Weights of a small mixture-of-experts language model, trained from scratch on English Wikipedia: width 192, 61.3M parameters.
Below are experts of layer 6 (counted from 0) of a mixture-of-experts language model. Rows are named router (the router's row for the expert), down (a neuron's output weights, with its number) and show model dimensions 0-191. Each number is 128 + 32 x the weight over its row's rms, rounded and kept within 0 to 255.
After each expert's rows: a language model's description of what the expert responds to. This comes from a sample of Wikipedia text that the model never trained on.

# expert 21
router [ 69 165 133  99 142  92  98 108 105 115  81 134 161 141 168  87 135  56 159 118  85  97 115 129 110 126 151 148 115 106 132 108 162 107 165 113 103 102 130 107 127  73 149 116 183  93 123 176  98 125 154 165 169 115 100 203 146 120  71 161 150 162 164 130 103 115 103 158  94 112 159 135 131 158  97 125 155 149 113 178 183 178 119 212  66 143 140  87 137  74 113 199 135 116 146 162 167 127 133 138 144  96 162 158 133 106 103 153 101 117  99 147 156 128 107  41 161 122 163 155  94 139 116 141 169 145 119 155 111  75 126 104 142 139 125 128  84  72 128 170 178 149 119 156 149 204 101  99 158 136  75  95 147 108  80  80 136 124  66 194 120 133 128  97 138  72 147 128  91  71 178 113  83 169 136 164 176 108 117 132 135  94 159 144 125 152  69  84 109 117  91 132]
down0 [125 139 156 168  64 144 147 111 145 139 116 116 138 108 166 198  94 148  96 124 126 133  72  76  63 135 154 163 134 197 110 123 109 106 100  77 102 134 112 147 177 192 142 160 112 142 138 159 142 117  69  95 130 133  60 222 123  70 160  88  77 110 168  99 145  93  84  72 160 152 128 188  70  99 128 166 168 132  69 166 141 116 157 118 124  96 168 119 113  90 152 157 100 124 111 126  80 112  76 113 119 158 131 121 119 130 125 156 133  91  98 138 148  86 149 117  95 133 112 120 128 100 157 149  92 143 109 124 163 137 138 174 129 115  94 179 174  95 112  72  97 119 160 126 158 161 103 146 138 109 153 139 123 125 132  76 158  57 157 129 129 140 124 125 128  87 139  95  86  81 146  97 116 129 147 117 207 192 190 172 102 166  78 165 103 138 135 160 102 121  90  84]
What it handles: The article a or an and nationality adjectives after "is" in definitional openings, e.g. "is a moth", "an American", "English".

# expert 25
router [112 141 134  97 115  98 100 140 103  87 108  65 168 154 142 113 142  78 175 123 139 144 143 178 115 127 114 137 111 140  89 125  99 110  97 106  84  60 133  87  52  76 126 152 159  97 142 178 131 127 100 108 133 109 152 162  95 137  78 152  81 114 137  91 131  96 109 113  95 108 156 166 122 167  90 182 148 139  95  99 138 154  94 153  89  51 124  79 163 108 183 152  80 100 170  86 101 145 182 107 137  89 163 184 139 133 157 150  92 126  82 113 129 123 116  65 135 151 187 139 157 128  96 149 148 150 142 189 172 111 130  85 195 163 160 113 102 118  80 152 160 166 134 134 104 146 102 139 137 169 127 169 105 100 127 103 144 109  87 171 193 143 150  73 162  97 110 175 122 119 123 103 128 116 135 171 203 126  85 110 158  78 169 152 169 165 121 127  40 106 128 135]
down2 [123 215 138 113 146 167  88 123 133  89 181 116 146 123 139 113 142 161  59 124 170  89 141 139  92 138 137 137 133 111 130  84 146 166  90 110 153 119 177 144 137 113  65 114 146 145 125 160 203  82 157 125 117 110 112  86 117 122 137 136 160 130 105 156 126 129 136  92 157 139  82  81 142 123 133  67 121 107 102  85 114 141 123 154 142  79 118 141 137 151 179 168 152 114 184 154 123 125 117 109 158 158 117 131 153  89  91 164 102  93  89 123 202 147 155 195 165 158 187 107 127  69 117 117 126  98  83 112 159 115 213 128  56 123  96 129 115 110 107 121  56 116 122 171 110 144 151 121  99  98 128 147 114  79 108 150 119 151 164 153 169  88 139  96  90 149  84 184  56 132 113  86 165 105  71 148 143  67 106 120 184 157 100  92  74 100 135 166  78 177 165 135]
What it handles: Word stems and year pieces in sports results and tables, such as swi-mm-ing, para-cycl-ing, 200 in 2005, and km, million, broadcast.

# expert 60
router [146 117 135  97 108  73 112 151 164 136  57 134 157 148  97 115 121 100 129  85 130 133 119 173 142 150 143 113  77 109  74  94 116  61 111 115  77 121 133 101 102  60 132 129 141  81 196 170 101 127 152 169 180 131 145 161 110 153  90 176  53 155 145  97 148  95 104 126 113 105 109 159 126 169 116 109 209 145 126 120 149 163 128 140  74 143 144  95 120  94 188 135 119  77 150 108 134 126 141 136 163  98 130 141 176  16 122 163 138 122  85 116 127 143 118  76 106 124 184 132  91 188  93 146 184 134 140 132 133  80 140  82 145 147 149  85 122 146 134 133 176 177  98 138 155 233  71 130 161 135 135 166  90  93 100  95 166 117  96 131 150 104 155 120 112 114 138 150 106 120 163 118  94 151 154 146 141 112  68 119 150  99 150 162 119 153 126 107  58 109  89  96]
down3 [138 119 154 118 150  98 103 117 110 109 223 135 149 138 151 114 122 130 103 124 130  98 134 208 138 143 165 134  98  73 152 166 165 164 105 139 144 125  51 129 118 107 128 157  81 128 104 143 131  91 158 104 131 163 170  61 113 157  83 119  82 123 121 115 153 178 114 131 150 158  87 195 115 110 139 162 102 154  93 132 114 162 114 143 150 165 145 129 172  99 135 122 124 125 118  99 121 166 119 116  93 136 174 124 141 131 140 100 163 117 127  77  94 157 190 165 133 115 106 123 160  83 163 105  88  77 112 154 187 130 120  98 175 144  61 190  62 198 108 142 133 150 141 106 137 105 147 114 147 108 104 114 115 114 149  77 144 185 217 126 102 137 140 146 127  90  98 152 110  73 170 146  89 122 105  50 140 124  83 131  45 143 139  81 120  93 189 173 131 178 116  73]
What it handles: Capitalized words inside names of institutions and organizations, like National, University, Military, Research, Air, School.

# expert 24
router [138 203 160  53 138  85  78  86 125  45  69  88 125 130 109 110 153 106 149  94 166 123 145 139 128 134 137 160 103  60  96 117 172 108 164 119 108  93  95  90 111 123 160 136 165 134 132 176 117 131 160 108 163  98 185 140  92 190  88 150  90 134 109  68  98  99  53 119 105 139 119 121  80 141 104 137 157 137 109  99 103 148 143 209 114 118 115 123 121 126 118 114 144 100 106 118 149  80 170 144 176 106 140 206 156 105 105 108 121 110 126 151 128 110 118 119 158 149 151 121 102 186 125 178 140 164 130 135 157 120 147 117 194 149  66  68 144 105  87  87 167 131  95 136 125 133 108 105 126 148 114 144 111 105  73  78 168  97 103 181 155 123 128 103 158 103  76  92 108 107 149  67  95 125 167 166 135 113  62 124  97 111 162 163 110 140  88 140 127  80  81  65]
down1 [124 127 203  88 130 153 143 107 159  86 118  72 128 118 117 203  86  96 145 140 131  95 169 131 170 137 115 193  66 167 180 156 132  94 122 151 157 153  69 188 112 126 100  91 133 119 131 132  90 119 163 129  88 135 107  78 110 178 112 114 118 121 127 107 119  59  85 154 128  95 120 137 131 138 155  84 110 159 118  78 177 153 138 150 109 132 113  55  94  72  60 113 133 163 122 110 138 155  62 165 154 136 106 129 160 107 113 114 129 141  90 130  54 186  93  82 151 149 163  87 113 101 181 140 173 177  97 161 118 117 126  95 152 168  76 104 158  74 140 145 124 125 151 175 121 156 116 154 139 100  89  87 111 105 132 119 152 134  97 104 174 106  77 109 146 164  83 116 150 105 159 147 162 145 176  86  72 143 166 114 130 136 110 160  92 124  89 132 107 147  73  60]
What it handles: Middle syllables of proper names and words, especially ill, ob, ov, oph, as in Cadillac, Havilland, waxbill, gloves.

# expert 7
router [130 145 146 139 120 135 100 115  91  90 122 128 158 139 133 132 103  86 192 146 124 134 123 173 111 113  59 137 144 125  88 161 144 129 121 151 105  99 127 122  83 129 166 125 176  98 149 171  88 126 104 168 134 131 193 127  79 129  81 147 104 154  78 124 119 112 110 155  92 103 175 215  99 164  88  74 100 157  81 132 143 180 133 127  85  92  95  98 111 118 165 143  93  91 135 129 126 153 123  94 124  45 125 141 117  92 179 128 102  83 112 118 149  99 116  77 137  83 149 167 159 144  99 140 135 178  71 206 113  73 102 101 227 136 120 113 118  49 106 150 173 174 125 169 125 156 122 172 114 164  97 148 124 138  64  42 149 107  84 145 190 127 167 151 155  93 108 124 156 130 129 126 118 135 145 157 171 154 137  80  95  92 104 174 140 147 146 107 108 137 132 154]
down1 [151 204 177 107 126 155 121 178 129 140 107  66  92 133 109 119  72 163 100 113 117 112 139 111 197 115 105 170 136 179 125  98 136 115 123 129 156 118 165 140 157 153  50 113 227 166 190 113 175 126 124 166 158 146  69  64 185  92 154 117 136 127  93 118  96 139 124 115 159 128 140 123  71 114 151 124 120 166 131 155 137 121 129 169 113 121 165 156 164 113 138 138 201 145 186 124 123 108 131 154  97  92 140 170 171 140 119 111 167 121 193 108  82 143 129 162 120  72 110 162  64 151 134 140  86 110 137 143 139 149  67 134 163 133 141 148 154 107 116  92  76 142  91 124 139 166 160 159 108 123  86  80 164 154  77 133 145 114 146 136 157 123 119 204 111 164  88 143 140 127  90 127 106 162 113 109 168  62 114 137 164  95  84  74 193 144 135 164 133 160 174 130]
What it handles: Short first pieces of words after a or the, like n, t, men in mentioned, plus whole nouns men, women, girl, people in quoted prose.

# expert 13
router [148 131 143  94 113 112 140 116 150 119 105  86 182 146 168 127 113  72 162  96 151 121  83 152 141 109 168 149  70 165 108 122 143  75 131  99  71 121 153  64  93 131 133 144 209  88 146 152 100 135 148 182 169 126 144 168 124 161  73 154 124 114 148 138 127 125  91  98 136  71 135 190 110 176 134 137 193  78  98 112  97 144 161 167 105 123 169 113 121 104 158 189 110 107 159 160 154 101  83  98 126 117 122 112 129 135 154 160 138 138  60 183 123 128 112  72 143 104 184 179 114 180 136 141 149 150 130 179 100 100 129  81 186 175 151 102 110  96 116 131 130 127 158 122 169 196  90 138 108 140 110 102  97  84 133 128 166  97 113 178 113 120 174  51 125  82 106 141 143  82 169  53  91 185 145 149 159 154 128  88 114  92 126 137 119 133 137 101  62 146  86 130]
down1 [134  88 155 101 175 137 106 165 119 138 132 157 155 111  85 173 153 180 162  77 131 140 130  56 113 131 145 114 156 155  78 131 150 123 134 105 165 129  74 135 125 128  86 121 115 139 184 159 113  87  63 135  64 133 167 166 158 150  97 145  84  95 125 157 169 133 106  69 117 142 146 125 158 130 186  87 112 158 120 137  71 117 138 131 133 132 206 140 127 132  95 113  83  83 121 116 171 142  97 121  80 130 110 126  95 166  85 139 140  91 186 106 178 172 143 164 147  95 129 174 141 130  90  91 148 108 110 174 110  72 175 158 160 146 112 138 109 181 126 188 105 144  86 125  95 161 121 127 162 104 135 131  54 130  92 128 181  36 127 166 131 110 147 161  99  98 136 135 129 138 173 102  95 145  88 144  57 159 114  99 119 146 203 153 106 141 141 188 171 142 190 129]
What it handles: Dash bullets, line breaks, colons and parentheses opening fields in infobox-style lists, such as Born, Date of birth, Coordinates; also prime and degree marks.

# expert 29
router [111 167 139 124 146  59 116 113  62 118  99 167 141 134  76 163 145  58 137 133 150  87 107  96 148 161 115 153  94 145 129 134 209  72 113 117 100 103 104  86 145  96 168 104 118 116 108 154 141 131 123 105 133  95 155 162 113 142  73 135 122 144 109 112 105  79  93 122 111 132 124 191 111 173 121 140 165 169 112 113  66 200 116 138 102  95  85 126 119 133 166 139 165 102 212 127 115 124 124  93 171 119 149 156 161  98 212 121 110  83 100 138 117  79  73 108 158 106 114 167 113 141 123 184 134 180 106 138 118 101 132  76 195 129 154 130 120  62  82 134 148 163  92 149 174 152  73 141 180 127  93 143 107 118 102 102 135  76  69 142 117 151 135 114 156 126  63 162  89 116 140 106 137 170 142 201 173 116 101 108 103  80 161 183 117 113 113 110  96 101 152 127]
down0 [142 116 139 163 124 182 118 159 113  78 143 143 165 150  99 102 120 121 115 116  51 140 163 144  80 138 110 197 151  99 123 179 113 110  86 192 135 122 148 122  97  99 170 129 167 130 113 128  78 128 107 153 115  93 174 130  97 121  45 121  83  69 128  70 159  89 116 121 141 128 126 158 126 156 162 152  88 153 102  88  60 102 127 125  56  99  65 140 104 157 131 161 168 125 131 116 121  88 148 126 133 105 105  91 197 126 190  74  74 116 118 119 147  76 140 162 127 171 186  97 119 146 137 111 140  64 117 129 108  82 135 135 141 143 144  94 142 122 141 140 105 166 118 139 114 141 139 131  71 221 137 147 123 121 124  71 103 116 107  95 118 148 125 108 130 186  92 211 126 141 131 143 161 150 159 137 111 140 162  44  96 149 160 183 101  59 124 104 143 106 163 146]
What it handles: Pieces after a lone capital in names, initials and abbreviations, such as A-in't, H-wang, C.C., A.J., Cass A-ve.

# expert 45
router [147 157 119 101 139 115  96 135 109 111 103 118 205 160 131 131 104 107 191 116 139 108  93 125 101 151 137 162 129 151  95 160 117 109  87 135 101  62 163  78  89  97 121 122 151  95 196 149 122 136 138 154 162 140 159 141 128 154  84 134  82 119  95 106 133 139  46 109  64 102 140 170 105 150  95 163 191 118 115 111 155 161 157 149  72  87  81 109 156  88 161 116  83 104 157 134 105 116 108 112 164 108  79 135 154 114 107 109  90 115  63 142 135 139 117 104 135 127 165 174  88 143  94 183 110 164  78 179 134  90 133 106 154 160 155 120  41 109 103 163 194 191 134 108 172 167 116 138 130 140 122 125  88  98 117  66 161 109  78 143 170 124 208  91 127 100 133 123 138  96 151 112  81 157 116 226 158 112  84 105 111 126 139 133 113 165  90 105  88 117 109 101]
down0 [146 155 128 104 137 139  90 104  79  80 100 173  77 117 132 133 102 113 143 106 129 116 104 153 149 151 117 117  92 100 125  52 133 155 150 128 152  69 127  70 167 112 164  84 145 128  74 150 142  70 152 159 164 155 129 186 105 161 143 175 137 162 156 130 108 151 170 133 120 115 113  76 156 170  51 123 167  86  96 177  72 133 147 141 121 140  96 160 162 111 128 127 138 113 100 112 101 126  77 130  94  91  91 117  66 184 166 140  62  76  99 107  83 143 114  68 114 140  99 123 119 142 112 105 170 129 128 148 140 170 101  89 147 120 154 137  98 134 102 179 128 178 137 171 107 125  70 139 145 165  66 124 132 169  94  90  98  86 105 164 116 117 165 118 178 110 125 113  97 117 148 127 217  89 116  55 131 143 175 157  44  77 119 125 114 166 170 116 131  88 125 146]
What it handles: En dashes between years or scores, and year prefixes like 201, 199, 194 in dates and life spans such as 1987–1991.

# expert 39
router [110 180 150 165 103  92 120 116 164 134 120  86 167 161  72 148 146 100 199  99 160 102 118 152 155 157 105 166 161  94 112 142 146 127  95 116 111  65 136 123 152 100 162 130 147 111 155 161 102 118 134 114 144  81 159 152 109 146 102 113 122 134 138 107 126 134  32 138  90  77 140 142 117 162 116 103 106 147 105 168 126 161 121 210 152  68 107 133 125 105 183 105 119 150 151 120  96 123 171 110 118 112 151 115 125  75 180 133 125  87  64 117 153  79 124 112 169 152 166 207 107 116 120 169 120 177 141 133 153  82 130 129 195 133 146  73 115  57 127 140 138 141 157 201 136 123 137 124 157 143 139 137 140 159  84 107 126  89 132 164 188 117 152 131 188  72  75 121 125 143 149  53 124 149 151 149 152 141  39  92  93  84 169 129 110 176  67 122 118  82  99 138]
down1 [ 98 147 103 155 174 101 111 100  94  97 111  97 108 158 116 159  87 165  85 123 138  72  91 174 158 138  97  94 147 107 149 110 144 150 184  79 138 148 168 147 122 144 193 182 137 114 108 137  94 151 152 115  96 133 157 161  83 105 129 111 125 109 154 101 121 185 111 150 112 201 110 122 152 184 167 172 114 214  90 171 118  95 124 149  28 160 123 196  70  76 123 149 115 144 104 100 116 164 122 100 180 155 152 122 177 149 110 115 160 108 125 118 146 146 152 122 168 123 184 145 118 113 120 147 158 134 176 110 118 118  89 156 137 175 153 139 163 140 158 165 139 117  85 156 189 157  59  93 154 156 137 170 156 144 107 155 140 104 134  97 108 188 114  74  90 156 131 143  71 113 158 127 200 140 173 130  92 158  91 114 121  78 110 116 130  93 132 159  97  87 140 178]
What it handles: Word-middle pieces starting with a vowel after an initial consonant, such as T-ann-er, t-au-t, Pl-ann-ing, D-ank-o.

# expert 0
router [141 136 144 123 129  52  84 104 123 100 105 109 189 160 137 107 125  79 164  82 116 116 103 152 108 105 110 132  84 140  92 154 149  98  98 126  99  83 130 118 121  82 156 125 190  86 177 172  98 144 141 138 192 133 136 134 104 157  62 169 100 121 135  87 144 121  95 129 101  96 164 158  99 155  80 158 154 140 123 132 148 154 139 155  89  86 119  98 140 104 163 151 127 108 183 120  92 110 122  97 156  89 136 149 164 110 135 144  98  87  68 118 120 135  99  72 160 105 160 156  96 169  83 202 168 152 131 180 155  82 105  97 163 168 131 101  91  96 109 141 196 151 114 134 139 179  97 148 184 171  94 129 114  99 118  74 190  87 104 137 184 159 160  73 134 111 144 118 107 101 139 122  98 111 145 209 165 106  69 106  98  89 162 136  93 186  82  98  97 109 134  89]
down0 [116 113 121  90 118 193 146 153 100 151 110 115 104 128  93 135 132 102 148  85 108 150 121 114 117 163 108 101  93 180 154 108  77  95 109 139 136  72 101 119 120  76 120 183 153 103 101 116 165 151 144  36 127 114 142 123  59 170 166 171 160  92 112 161 120 127 183 118 106 119 122  56 161 140 131 118 127  54 127 145 107 108 126 204 127 103  53 141  90 170 106 123 151 119 159  88 156 153 116 145 131 112 173 146 159 118 196 142  67 108  77 145 102  80 140 200 139 119 111  43 104 158 167 202 149 141 136 149 163 123 116 106  97 118  99 174 158 133 137 105 132  85 119 135 115 151 196  35 140 113 133 163 131  94 125 139 144 194 119 137 128 103 185 134 162 138 143 151 121  91 107 153 176 186 132 119 169 174 162 119 108 138 109  99 151 150 125 105 141 111 103 121]
What it handles: Byte pieces of Chinese characters in names and tables, plus scattered words like video, film, rown and table zeros.

# expert 26
router [123 186 185 108 108 101  93 123 115  90  77 109 158 146 123 161 148  91 167 111 158 113  98 155 113 110 120 131  99 171 131 154 148 111 100 160 113  92 133  37 115  92 154 149 203  68 103 150  62 140 108 140 169 148 179 148  83  78 120 129  95 111 176 106 172 127 104  98  98  49 139 185 126 161  93  93 116  96 116 158 114 165 121 155  86 136 126 125 157 126 193 156 109 120 114 126 121 143 121 101 158 145 137 141 175  56 115 116 120 139  94 135 129 137  58  91 164  77 177 132 105 123 109 158 147 158 113 153 121  65 125  79 142 136 145 151 108  96 145 125 159 143 167 156 132 155 114 141 178 150 103 120 107 111 138  92 178 101  54 129 148 124 132 138 179  83  81 179  76  73 139 105 150 154 147 177 164 136  78 129  95  81 119 205  84 161 150 101 119 110 109 106]
down0 [209 132 140 123 138 189 132 103  93  93 149 107  94 113 133 106 148 127 171  90 155 116 108 138 113 120 198  96  99 139 143 163 135 135  94 170 159 109  96 136 130 128  45  60 128 124 176 114 139 182 156 106 162 142  94 179  92 155 159 126 186 117 143 157 175 104 154  91 116 102 133 113 130 182 126 104 126  96 105  86  84 135 171 124 197  76 137 154 119 160 186 126 138 157 140 164 155 179 191 171 153  75 133 128 114  58 116 138 132 136  97 114  56  96 147 173 148  90  98  68  99  58  98 133 155 131 104 134 103 105 136 119  85 139 168 126 151 135 111  86 157 161 131 118  87  76 121 128 141  85 114 131 151 151 103 157 106 122 171 127 117 143  79 136 121 113  91 108  60 168 184 107 163 125 199 158 113  81  91  87 164 170 122 164  79 133 134 123 133 151 126 155]
What it handles: Lone capital letters ending abbreviations or codes in sports tables, such as W for win, DB, QF, TPE, NSW.

# expert 46
router [ 92 121 119 125 105 121 105 103 135 119 104  67 156 121 118 118 170 123 160 131 152 101 104 124 124 120  88 167 124  56 119 157 144  79 115 124  87  82 133 116 139 100 134 117 154 107  79 197 154 124 137  78 141 144 168 131 106  95  99 154 114 199 109 131 140 151 106 157  51 108 120 187  95 210 119 179 131 142 126 141 118 174 150 147 116 110 149 131 173 144 187 137 100  89 157 127 119 156 100 106 127 113 185 182 126  98 131 152 111 106  70 130 114 150 128  97 141 137 168 139 135 150  77 150 181 157 128 157 116 107 128 113 165 159 147 140 100 129  66 173 157 145  89 143 160 129 132 167 198 141  93 124  97  93  86  57 184  81 122 144 168 131 151 136 145  52 131 160  94 138 160 114 125 182 145 173 187 141 106  85  89  71 162 164  94 222  78  83 144 141 154 144]
down0 [176 113 135 135 147  93 118 136 171 132 117 154 132 142 170 146 114 131 158  93 194 180  87 127 226 147 104 115 126 122 125 133  93 139 158 101 137 135  95 110 182 140 138 136  77 107 132  74  84  89 214 103 116 172  94 137 117 173 110  99 124 166 189 123 115 140 125 144 142  97 129 105  93 167  88 133  75 143 108 101  83  99 161 121  84 123 145 133 125 120 117 143 185 100 122  77 141 104 157 108 100 113 124 109 130 121 143 149 172 173 163 157 119 127 121 220 124  48 128  92 122 156  90 124 133 166 119 153  90 146 111 145 187 125 161 100 104 111  94 153 133  80 132  90 125 130  94  96 130  96  77  88 111 201 174 191 136 102  80 126 131 174 161 142  79 128 137 135  58 119 124 126 158 138 155 134 164 154 157  85 178 168  92 175 106  81 171 177 103 107 147  67]
What it handles: Cells of music chart tables and discographies, mainly country and chart names starting a row, such as US Billboard, UK Albums, pop.

# expert 49
router [134 159 145 142 143  50 133 132 124 125  77 138 152 141 137 169 139 108 216  92 155 108 135 133 161 194 144 145 122 130 130 160 137  61 139 116  97  70 122 128 143  94 167 117 158  37 168 194 106 160 141 119 118 113 184 155 108 129 115 156  96 100 133 100 131 146  69 125 118 102 169 224 111 158 136 148 107 142 114 142 120 192 107 168 123  89  75 141 126 130 156 156 129 104 121 137 130 123 163 142 144 128 128 121 158  78 153 124 118  98  86 114 115  85 144 119 165 125 150 140  86 111 136 150 194 174 112 154 123  79 134  97 157 151 147 116  93  79 171 150 189 127 129 145 153 164 112 138 155 112  81 160 130 112 113 111 144  63  85 183 161 118 146 133 136 116  50 170 143 138 157  59 151 155 163 215 171 107  90 127 130  99 143 148 124 129 107  78  67  88 159  82]
down1 [119 119 161 109 127 144 128  88  91 136 121 116  94 158 120 108  88 121 102 128 145 136 152  73  97 130 123 113 105 152 134  74 133 125 123 202  70  79 111 164 139 106 139 179 152 159 172 117 106 151 141  77 161  17  90 105 141 106 197 114 165 106 153 157 133 139 181 122  71  89 147 120 156 115 108 118 178 141  76 147  81 116 114 164 157 125 123 135 134 151  80 158 142  98 116 130  92  93  70 120 158 128 144  64 138 146 113 142 143 172 111 193 108  81  81 152  82 151 177 150 128 135 128 119 106 153 136 132 148 142 169 102  59  89  87 141 175 167 146 119 113 136 121  91 165 142 211 120 155  81 155 127 112 115 101 123 116  54 148 125 113  61  57 154 173 133 162  62 142 210 105  93 142 145  81 114 132 136 118  96 159  96 146 100 134 137 141 159 134 166 143 116]
What it handles: Single capital or lowercase letters, especially J, D, K, j, early in names or initials, as in Tjader, Fjørtoft, Hjörvar, G.G.C.

# expert 31
router [133 164 149 131  95  77 111 110 117 106 133 127 166 153 113 135 110 100 169  85 114 136  60 148 133 109 116 114 133 139  73 135 115  91 103 152  94 103 118 120 101 113 123  91 188 134 147 157 129 121 105 163 195 127 163 157 103 165 107 168 105 124 113 112 145 120  99 104  61  93 148 159 134 170  84  96 181 141 144 101 116 150 163 157  43 139 109 129 127 109 147 152 107  65 161 143  73 113 131  55 166  81 149 143 184  93 124 196  61  78  75 110 115 122  91  95 126 119 162 150 122 181  61 169 151 161 153 205 148  99  87 118 144 152 152 117 127 102 100 130 172 157 117 167 147 167  86 168 200 141 110 129 113 119  75 104 157  93  83 139 157 160 142 102 140 111 102 146 115 114 124 129 119 151 141 184 150 129  57 145  69 121 140 152  81 205 103 120  76 120 126 107]
down1 [120  94 120 179 143 127 149 126 112 113 128 175 172 108  84 121 107 110 199 180 153 117  76 124 140 158 119 132 145 127 186  69 127 146 152  76 118 146 133 121 148 110 121 136 106 152 111  84 172 174  89 141  88  91 114  45 133 149 115 153 106 140 106  85 122 100 173 151 168 115 152 148 111  81 120 157 113  77 129 145 115 187  93  92  98 161 114 133 190 135 108 146 126 120  99 120 185  45  76 161 113 141  50  63 120 114  92 115 163 108 112 109 132 133 105  34 122  93 142 118 189 120  82 100 149 118 159 153 107 165 133 158 129 153 138 105 110 112 199 143 147 109 126 170 142 125 106 139 128 146  88 149 133 137  70 128 108  92 140 147 215  79  85  94  63 142 115 163 136  93  98 127  83 163 125 177 106 132 114  92 135  90  97 163 154 100 145 142 101 102  79  79]
What it handles: Second words of proper names and broadcasters in TV, film and place contexts, such as New York, BBC, ABC, Second World.

# expert 14
router [153 141 151 122 128  57 107 120 136 106 112  91 167 162 150 114 131  82 159  81 115 114 103 152 106 108 109 128  96 123  93 159 142 108 106 120 103  79 127  95 111  88 156 134 183  87 170 171  93 134 139 141 197 141 156 136  93 156  82 172  80 122 134  77 150 124  84 133  97  77 161 153 109 139  89 160 154 136 110 114 137 158 128 160  77 104 139  94 154 100 166 163  97 112 165 127  91 110 135 102 161  94 152 146 158  98 124 141 104  87  76 119 129 142  95  71 146 104 183 147  87 150  56 195 152 157 128 190 160  90 122  97 175 156 114  99  84  99  97 147 188 162  99 125 155 158  98 152 174 164  91 122 105 104 112  69 200  83  97 144 181 148 162  83 150  92 140 139 105 105 141 100  90 121 136 204 159 125  70 111 104  88 166 134  89 177  85 107  85  97 128  92]
down0 [103 135 167 112 126 181 102 113 157 132  75 113 114 128 160  96 117 135 107 178 117 102  85 224  77 117 155 123  98 165 143 120 166 145 183 130 117 119 176  78 133 119  85 119 143 105 176  82 107 123 146 124 113 139 140  92 179 148 117 164 138 178 137 128 165 114 153 143 128 164  70 107 102 129 146  62 175 104 101 130 178 114 117 135 160 155 129  89 135 105 167 130  93 164 153 180 178 138 130 124 134 125 112 182 130  95 111 136 191  60 159  88 110 170 117  86 149  99 105  73 118 188 144 103  87 145  89 135 155  91 163  78 136 128 152 179 189 117 116 121  80 106 177 150 141 132  99 122 148 114 151 108 159 117 145 106 122 189 197 114 237 107  99 105 118  93 111 165 170 113 110 150 130 192  98 110 132 167 117 129 120  91 117 220 116 135  97 158 123 139 114 111]
What it handles: First three digits of years like 201, 199, 196, in dates, table rows and prose; also freestyle in swimming event tables.

# expert 47
router [163 141 147 127 119  67  89 102 129  93  88 101 183 148 145 103 135  59 159  95 134 121 104 158 111 112 110 132  98 139  95 157 154  98 108 114 104  91 141 104 108  91 161 140 204  86 162 174 112 157 132 139 191 158 134 144  96 149  78 171 101 129 124  75 154 125  95 131 104  70 167 161 109 144  84 153 145 136 114 119 157 163 135 158  71  93 133 106 145  94 167 155 110 103 174 110 103 114 133  92 157  92 137 157 153 122 132 132 103  80  85 107 127 139  76  83 172 102 173 164  85 168  68 178 158 151 136 189 157  86 132  93 150 171 134 107  77 104 106 140 177 153  97 127 137 177 110 141 178 179  96 115 111 111 121  76 178  65 107 145 177 167 161  73 153  87 133 128 118 102 129 114 109 114 141 203 155 124  87 113  97  78 153 132  85 183  87 108  84  95 134  87]
down0 [161 143  85 130 104 131  97  90  98 144  78 132 186  67 108 151 138  80 189 199 127 127 116 156 124 120  97  51 138 131 146 190 160 157  63 131 115 115  77 144 126 174 170 157 152 112  95 154 170 134 179  81 122 107  73 201 116  63 107 148 165  94 142 180 144 127  99 135 154 106 101 192 173 183 119 164 122 119 161 126  99 188 106 162 169 103 114 164 143 152 143 134 108 115 118 168 137 144 176 116  76 105  98 167 178  86 143 154 128 115 114 137 131 133 159 170 174 202 145  94 111 111 109  77 107 122 136 146  74 160  76 188 109 103 137 149 104 142 189 176 103 127 145 204 158 118 128 129 114 116 165  90 109 152 179 106  91 155 103 114 134  90  90 113 123 134 101 132 179 125 116  86 127 150 165 163 147 109 106 164 109 109 131 138 144 153 157 131 121 139 109 100]
What it handles: Numbers in sports table cells, dollar signs opening math expressions, and sentence-initial However, plus scattered nouns and adjectives like political, footballer.

# expert 53
router [130 121 148 107 127 122  83  58 167 130 106  80 192 167 100 116 104 119 196  81 104 127  97 118 134 172 113 150  68 162  31 110 152  93 149  94  77  86 110  72 127 103 208 125 112 123 120 148  79 182  99 104 140 106 157 101  58 103 119 150  90 141 127 113 141 101 120  85 116  88 106 156 100 139 127 107 117 124  59 156 112 156 148 134  91 133  71 123 108 106 139 154  89 104 196  97 142 122 144 103 152 136 111 148 148  61 133 163  96 116 102 105 181  85 114 128 126  93 165 194 126 148 144 159 146 157 128 141 127 127 118 107 142 145 135 113 112 120 133 123 127 167 144 161 206 145 122  98 173 183 103 134 108 123 134 103 179  99 105 220 157 165 188 155 150 105  87 115  87 104 137  78 128 165 140 138 120 170 116 115 112 133 159 209  93 139 137 133  97 113 115  81]
down1 [151 153 185 144 167 149 124 104 162 144 123 144 132 109  50 131 153 143 140 106 149 141  94 175 126  65 111 135 147 140 183 159 120  66  71 121 127 116 163 144  81 147  34 112 124 153 101 171 142 106 112 143 142 151 137 212 145 130 159 126 105 162 103  79  96 109 113 167 179  72 130 140 156 105 150 180 126  78  95 183 136 150 134 144 129  82 102 142 101 134 138 113 206 153 117 135  97 113  71  71 196 100 102 117 116 148 180 148 138 123 138 122 146 124 121 159 181 117 159 105 143 181 118 180 156 150  71 155 168 123 153 133 125 144  58 108  79 118 126 150 145 178  48 140 117  88 144 145 150 130 124 106  76 109 156  97 135 157 129  98 145 203 116 154 141 154  97 140  91 140 141  98  95 174 149 129 115 103 107 131  80  69 152 131 138 147 109 193 111  93 162 170]
What it handles: Sentence-ending periods, closing quote-period combinations, line breaks and == heading markers, just before a new sentence or section.